config.toml
num_hidden_layers = 9
hidden_size = 96
n_experts = 256
experts_per_token = 8
d_expert = 32
d_shared_expert = 0
hidden_act = "swiglu"
moe_layers = [0, 1, 2, 3, 4, 5, 6, 7, 8]
router_score = "sigmoid"
normalize_top_k = false
routed_scale = 0.25
balance_loss = 0.00237
balance_bias = true
init_std_router = 0.00624
lr_router = 0.00277
num_attention_heads = 3
num_key_value_heads = 1
head_dim = 32
vocab_size = 2048
norm = "rmsnorm"
norm_place = "pre"
norm_eps = 1e-05
positions = "rope"
rope_theta = 10000.0
rope_fraction = 1.0
qk_norm = true
attn_scale = 0.177
tie_word_embeddings = false
parallel_block = false
init = "normal"
init_std_qkv = 0.051
init_std_o = 0.0
init_std_up = 0.051
init_std_down = 0.0
optimizer = "adamw"
learning_rate = 0.00305
lr_mult_o = 0.741
beta1 = 0.9
beta2 = 0.98
lr_head = 0.00621
warmup_steps = 241
schedule = "wsd"
decay_fraction = 0.948
decay_shape = "linear"
final_lr_fraction = 0.0
batch_tokens = 32768
max_seq_len = 512
doc_mask = true
train_tokens = 345700000
max_steps = 10550
dataset = "wikipedia_en"
Below are experts of layer 3 (counted from 0) of a mixture-of-experts language model. Rows are named router (the router's row for the expert), gate (a neuron's input weights, with its number), up (a neuron's input weights, with its number) and show model dimensions 0-95. Each number is 128 + 24 x the weight over its row's rms, rounded and kept within 0 to 255. Numbers have three digits each.
After each expert's rows: a language model's description of what the expert responds to. This comes from a sample of Wikipedia text that the model never trained on.

# expert 50
router:097158109123109162177132144127138126170152118127125134087141109153125167106073151102114131128074092131137076129145150143098124136133136128157162132188135127122125134076144125145123118116109100135109118162093139124106087120100131114121116130173134080156141135135117134124073123124137124176
gate0:131146120087096116096147136115113092153154136131159111133085183148102165105120184131107123127142170113093130122166116131113131119139107121142144140101124129140123129130128149142110121120156149098156096154151108166129108122125083141198156156117140154127145176150170134121109147127151158083
up0:129109084124155150121118125083155108160092161152172101145148170172103138156083141135124141129098093136147126122141107135141142119176133129145140127142106112162106121103136158134132108090126091140118094150125096092080104132135119125109170172116132142129161092149071133132144112159143132114
It responds to: Inner consonant-cluster pieces

# expert 61
router:117100158120067113154134123101117104114162084148105133096113089145095128101118131113132153119078099131122101133168157152111112133118123111150128183218119133112148159099145139134175127125143124135120165154115143124136160110120130105146123129115145084114127176126125125105122111131110099130
gate0:148161161099149130116142126097104151093179101133110119104103115116129149087140113128140147099116147105108156171147102118123129124136149101085075122132142100150097133127087148130097134132116127068116140163138143109164188134148109098076137137120154113163099115124099159131140097127113109127
up0:098130220109134134131138115127136162107139127134144137094071116132120103132138064117109095141136158069148159152143106121118109159116140118129118136155117089138130109134106150130115127130132129148098123164139142160146124117158109133126098115132137154140105177127133143080102102077160115148
It responds to: Mid-word fragments

# expert 48
router:109114160110169121116142128141133128123115098156056155083120118165140105085126161096185105126127148155123116150141141155106105124125143121144155084153147128127143169121148109134088133103130138108165108186112143139157114142101150139131138117130097158156104160140159140127093125166097137138
gate0:094130096125151109130099112127113135087118121122083122121107072103088112133098190137162111103105148157133137181126101117113121164151180095109141108115141131139105151100123083125154155131123159121137135165069159124158121121146141134149100119155182125123121148130135120123114139112110102139
up0:111169122107149083092089141132142147083106116136119100146108073124089112125104188138157098102120133168105131176148128147138129065144139074094131123129123150137102136125095109129115124102132126131155116140129137116151137115126119152134112117157109138095111138134146080125104176154102102134
It responds to: Awards and articles

# expert 52
router:127063115160054143121140136124115088118114082115113161123115121140157128106128124059088097144116107140157086156121130139134093113113169102130139124132154120131171174115123127137145105109093139141155106127134133149122137126144167133126117128167110099148162117111127152079109139112142135147
gate0:111121126150107129161134075152110080116096114146148124152084121149195117079142141109121116080095102120123126122164097142146106110109140149114144127110158122091098141102150107134147156142161147149091096090160078141131132136164098161100119135161111135143132122124126119117121147112163115118
up0:146137167133149121071108120093102124128123134112139135113136159144138103147123145129139166150156135107111123090086128076114083143138086106138076174127114154130117159134105123154148141161150118112137151160087159113109118103100115074137124123124107132111077163124146177112140095137136110127
It responds to: Foreign name pieces

# expert 57
router:109119205117121148137118098108118106134114089137089172074107108154137102084120125094138102106139127124114101146155155129129093144098123111144131148173139137108139181104118142123147125128160154127135158160142154132106133119106134102147104103133123134177163169142147129108132112131116094178
gate0:121148102080123109151083109107118137138147127127154152120141131154148102140132125086132143122140121109110144132178106132141108131088159049106168145155122149136142146080125095120143129123147139096148161121105121122088088091154148131129115102151135177130175117085139118163160139112118106117
up0:142086147175124167131140111121155135137159163107144134156129115111162169127133142140109095132107141110112116121110125113123160086156110179145145075077126136140107089125129144134089133120105139161132104141150131094161128171128099124134151169094112100167088144156159153122091122113127133103
It responds to: Middle word pieces

# expert 15
router:120119108153086154098139144135136084129136108132108114113103102162130158122139119088125155111121104146133060130125164151121072144118169110150144153147123120117133172127135092137111120129113092147143119143105151152123143116136131142138138118162100134117149154124129180094051153116151156175
gate17:172149137168129188160104098132137105127118092111138117114116128107128070139138089137137136145106126132101096146139137133130091170140131124141065161112136080126137118127128108121125109141122100136119139123128123136131170110153145095084063130126121136150150137134191144085126125099139141096
up17:095134130130151099136151127118139137121170109106153126125111142130077113115116138129140116125104137105128139128143107146156136136126140136082162086143146147189122090112090145136143142113127183118124126117152112124108075114108195116194157115103139114136123102132091091160119107119074109127
It responds to: Words after prepositions

# expert 55
router:119112170138120149155138115109147099146116062119092179061111082172112139120139141130170117174085106101123096135153162140117093133094131119139175122141131103134126142110144136112158126133110121109111126122113124137097149145120142105112136150109125113180111116105132131145069121121128145154
gate0:136088113129107154152141119121133115164132146114165129140161094140176128101118153132123150106109115133090123124188100125060157119100117154136183142169137100087132137151081098118157131137093082119113074124131122092130125130101133148106121147139131125167168128142135125149124132129158122129
up0:103156175128117095105121095107107120148130157145088086126122169146129151111104153116107120120114109145159133099137108135144108165140150115155116112120111150119140126126171113152110112095165151093148079179128145160133123135104135147168119085134128123110128144174133194119153130144074122114
It responds to: Field separators

# expert 62
router:106092131146085125152121116110085083125146067129095139084138137154121145050123117124157135108088073144131102128143144113116089151123164150149117111132161126129138161130123106123115102145134096106168149113143145106156153090109151133113131133164155125152147134109143132102108123121140139090
gate0:141102118134081120130153134057115092174156112093090115095115149133130146138160107153106139118100142170114140108136117097174116116144161133123119079087136169140100120110103148128105170155125111136114116112120096131148165127094142136149155168109086135133110108125116104129167118133126108148
up0:141141106085151090082123149144134128147100117162136106137126102117089060107102132119138096166134101146160093135079112161150089155124122179099112148131131147141109141090104129109120147134115125144098149156119151094118115125147101109130108094126158091126135102136117153134144070121146154132
It responds to: Name syllables in tables

# expert 11
router:118081124143107144127177131107116092124140136152092134084112124159119136071113188134125103147124100136144062141149116176095138123132145131120154145131116141114132155105167104121138140114110109093163106142109150103166135159098142168126115118158122129124138170144135158135070130142114118136
gate0:146120103138114101113132113137107124109098102153153102149094156148181119106107122112131102146125154136138139120139133163138139135137092158196102119136103140136155138159095092176111114173116116120101109148164119138082098120144100152142144155125047148117118151100128106138116114122099145153
up0:115146168112163127101114127150127112104092127117120178137112111135111154100107075149090136115135138119114132113150113069112113113083105145122129116163171093101098123135134172157105149133147154125102124150095126126129078140101070128141122116094125138148098154120136113129134127094084120080
It responds to: Determiners and possessives

# expert 18
router:123132132117110130147181163117099082134111128136111125118075100165117184105121137128164159112137138122108073122132148159071130145153138140155127132151128146116118196108133105134141110093106096106134116165116144143133123095099141157160125104142103137181132147141150138129080126131139122150
gate0:123116160104113105113124133166088143117113100186137112138101147110122157097069103188137141118135153143132087120097179097166102125136154156111144140110122130091134135108141111165122125117108129137110111133123101170150120095122144148076131174142135143115104126106136162139121113099092113098
up0:108187099141092124102099129135131157118145157077145169140117156130109091133100119114143135172090135126139126131127155106151102106088118105177140132152139132153136133100110162093114120171153144092126146134162160102124111157133107109138127134126141127089164134144076104078148147150127138154
It responds to: Quantifiers and counts

# expert 40
router:142125135152113134133127123086124096111159102115094141099121113180085183071130123137128184119130123112112076129145136154107138148124149117182149120156113119126132146128156085137099107126118088117167110162122151123159138120103124145123128115136095155119131169150142143121075111113170108145
gate0:098103118094134146107133092117098124140150146115075130107104136136116178112122132157141142120132128075149103109169140156101165119142086177151111122147145156126137136131070110145113128069139140105138103164151147169123181108134113139128122119121100141151134118099141099142125132147161171106
up0:058084160122151131161175086130116158149157123153084120105140144144104136153131158147138151177140136137128108123132143160077127136125127163108085136123102125119154125148138138136160108150174145108123094105169145123101141135140129140110147131127103143130154122148098150138092145112165157084
It responds to: Function words after verbs

# expert 39
router:097106137132106113184156117152086113122129070117115161080077112119096149075104145113141132121065125100153118145150159138107114148103122141174139131161142145136150163146104094144151109109114162095132128149139151124110159098146142147142121136144141134160099159111119117115116145107104134116
gate0:109070118143099148152143160143085143132123116138164156131118152131132148120108163154133175136108142149126145122150109078136092156135138195122153092140135109097106122119123104097077134160091124122152097088105116104131090089123167147155155111152135104124118129139115124149139108143103148104
up0:141159148094136145105123144104199092139110179120112114124103102139139112125164093081109131129134132132090118128116132144137117078113121090131119128135146170156128142108121170161193093148156153103081171129148146141097105113095116137098121150131115139131118146160150139131103142139125148144
It responds to: See-also headings, taxonomy

# expert 1
router:113114144132106152154124134095105087131130130136117145092125107136145155116107165116138119100131120146122082111132126145086129116121115103132137131206142073083124165101164095127118090103140127105174095113096135120135129079120143167084154106134122123143151124151166164106098126130141123158
gate0:152131126124130125141140100131139091131131128121128158131096086175155129124125121139101153150117138173113171181144158111119123113130148163180118134128108085155121137157076114145118103133114120179139182129126096137146176100088109144165086131127115131147148110079118144121148111151108148121
up0:127165197068145079109135113139131137118105107142137164124170097126107117134098128124108121121120074103165085135169135127189123109151139126126112129088128133137125121090120153126146139132124110138134150150140154131069134166121127143102124160130190125132130131104111107122138132113141114167
It responds to: Clause-ending commas

# expert 12
router:121139134179110130160097109135127091138124090106127142105138089188139149095121115095122149100127111137128109151173130167112118140105142089144173155179150112113164162110117101141147138116132108117126125141128150125121178119134118138109141116148114133123158169130152140087122168101159089177
gate0:157130137139132130108129089138135107169124142123115116133097074132106108150151144141134082139128157147135148108137112105152129119141123127151143156151132155135166181139159103167168144142151129127132159146129102096102147140133135145101182163150187135148128126106175118087127162091099089162
up0:123118119106163138087103099145113086105119109084094124135150116127134138153119094156093096143162133115134147110141077152152128117165125136127122140096145116158119173131137117161151139139151118121164122096155107101141125117139185144142150107181113128151094089096180100121125126090120105157
It responds to: Foreign consonant clusters

# expert 2
router:109083123133059136130119143094123092126125079112090173110152104143128122109125136064107080129105108130173089144131120158128113113099169109124120178136131132159150166120114140157144107115106128133123144141125149133114154130144187141125121101160127094135138151116101141096095133126120115132
gate0:085077163132116131173129165104123099167126128114144122133119161127168149136101114100094127098128157131097127112103120130124135141102101107095138149131110194110149122122131149149136149115139104158114128135162139150113129118109173126074148108157102085155156122143167110099107140095163093122
up0:127121089169135136092137187134157139144125129099145121139100176152116127126131121127149145116121129121180182121138116116083140150173095095164149141136141125121116140117175116134150171154078085111129102166094121146097142098091132102129138136138127122086118131097167114143125106122117152122
It responds to: Mid-word fragments after prefixes

# expert 4
router:097130168142110120115108111099139097122117043133112150093113119158129131088148118103139083157126096134129088158113139130154071132125183128117147101129152127131148160126128122143121124135093129120154140109125172117156119131137155132105129143150142154191132105139167150081103128139120142144
gate0:113105101159108151112120163111137158099112130142091129108133134139112145127161096099146149108101065103152116099161175128094170124161151141146199133159121163145115124130132113134100120127107124118115103154105122090155115154151105099079093120151130120122151098145148120129095150145131111156
up0:106115116106142153119152141149106153140117134157137131136172114140145137143169099076150109119139129112068142127123135109107116105129153086145079072150134116125136097111138164179107106091149118121145131124161143138172140122139116128152112146140159127181124128097135103089170149154133114083
It responds to: Infobox and table fragments

# expert 51
router:132102125123073123162107109108121140131126097109120155084127130165176144083139112074113144097108111121142144160137123125100148140132159114162153170171134126135137179127139101136128122153131098138147148112168175093148127095117131134128113119128130150180153143161157151089098143130144097115
gate0:043164157110137134109129126111131136105168147117090106128087110140130091138148142139080140167143139095105131128126142159131108140142142122130153112138129161130146150126140151147128100139123165117107108140136179137129101131112090071165168104126170150132104161129082142151134113090126125120
up0:134141145146114157128099158077130150123111129141137167159132143115140167116103081151140153138123140108201140097151103127158136092123123131180137149124161103126123117174134106116117103106084135137147137137103149134175094113139135134141132114090155130154080111142146144132124116161175151095
It responds to: Tokens after numbers

# expert 29
router:108146149155140134140145125139150117133137093121117153092149116165141147076099116119134137107082096127096142119173177128108151155114171126138167099172136106160136145134158100116090124144107116100159130137120171143145147101103129131092113128170123170175111154159144146109100156123146113105
gate0:106149169146121133114135158128156129076167132136121105136182107142157103120120106146119143137160125098118156121115158139122135144117184114122137107159133128112151121095121113064132089132107111116092132101144134101139157091089124116156112160169131125144108128141153160135132121090169066152
up0:087167127132110105125127129106160121117139131133121096119163107164190106150064106147169150151152118138060159136100147083131089153133089127106144117133150129088105119133080122097153102128098126149127136125112159109132102093137130096115088126114131119126123145102144135149123127091127136121
It responds to: Word-internal letter pieces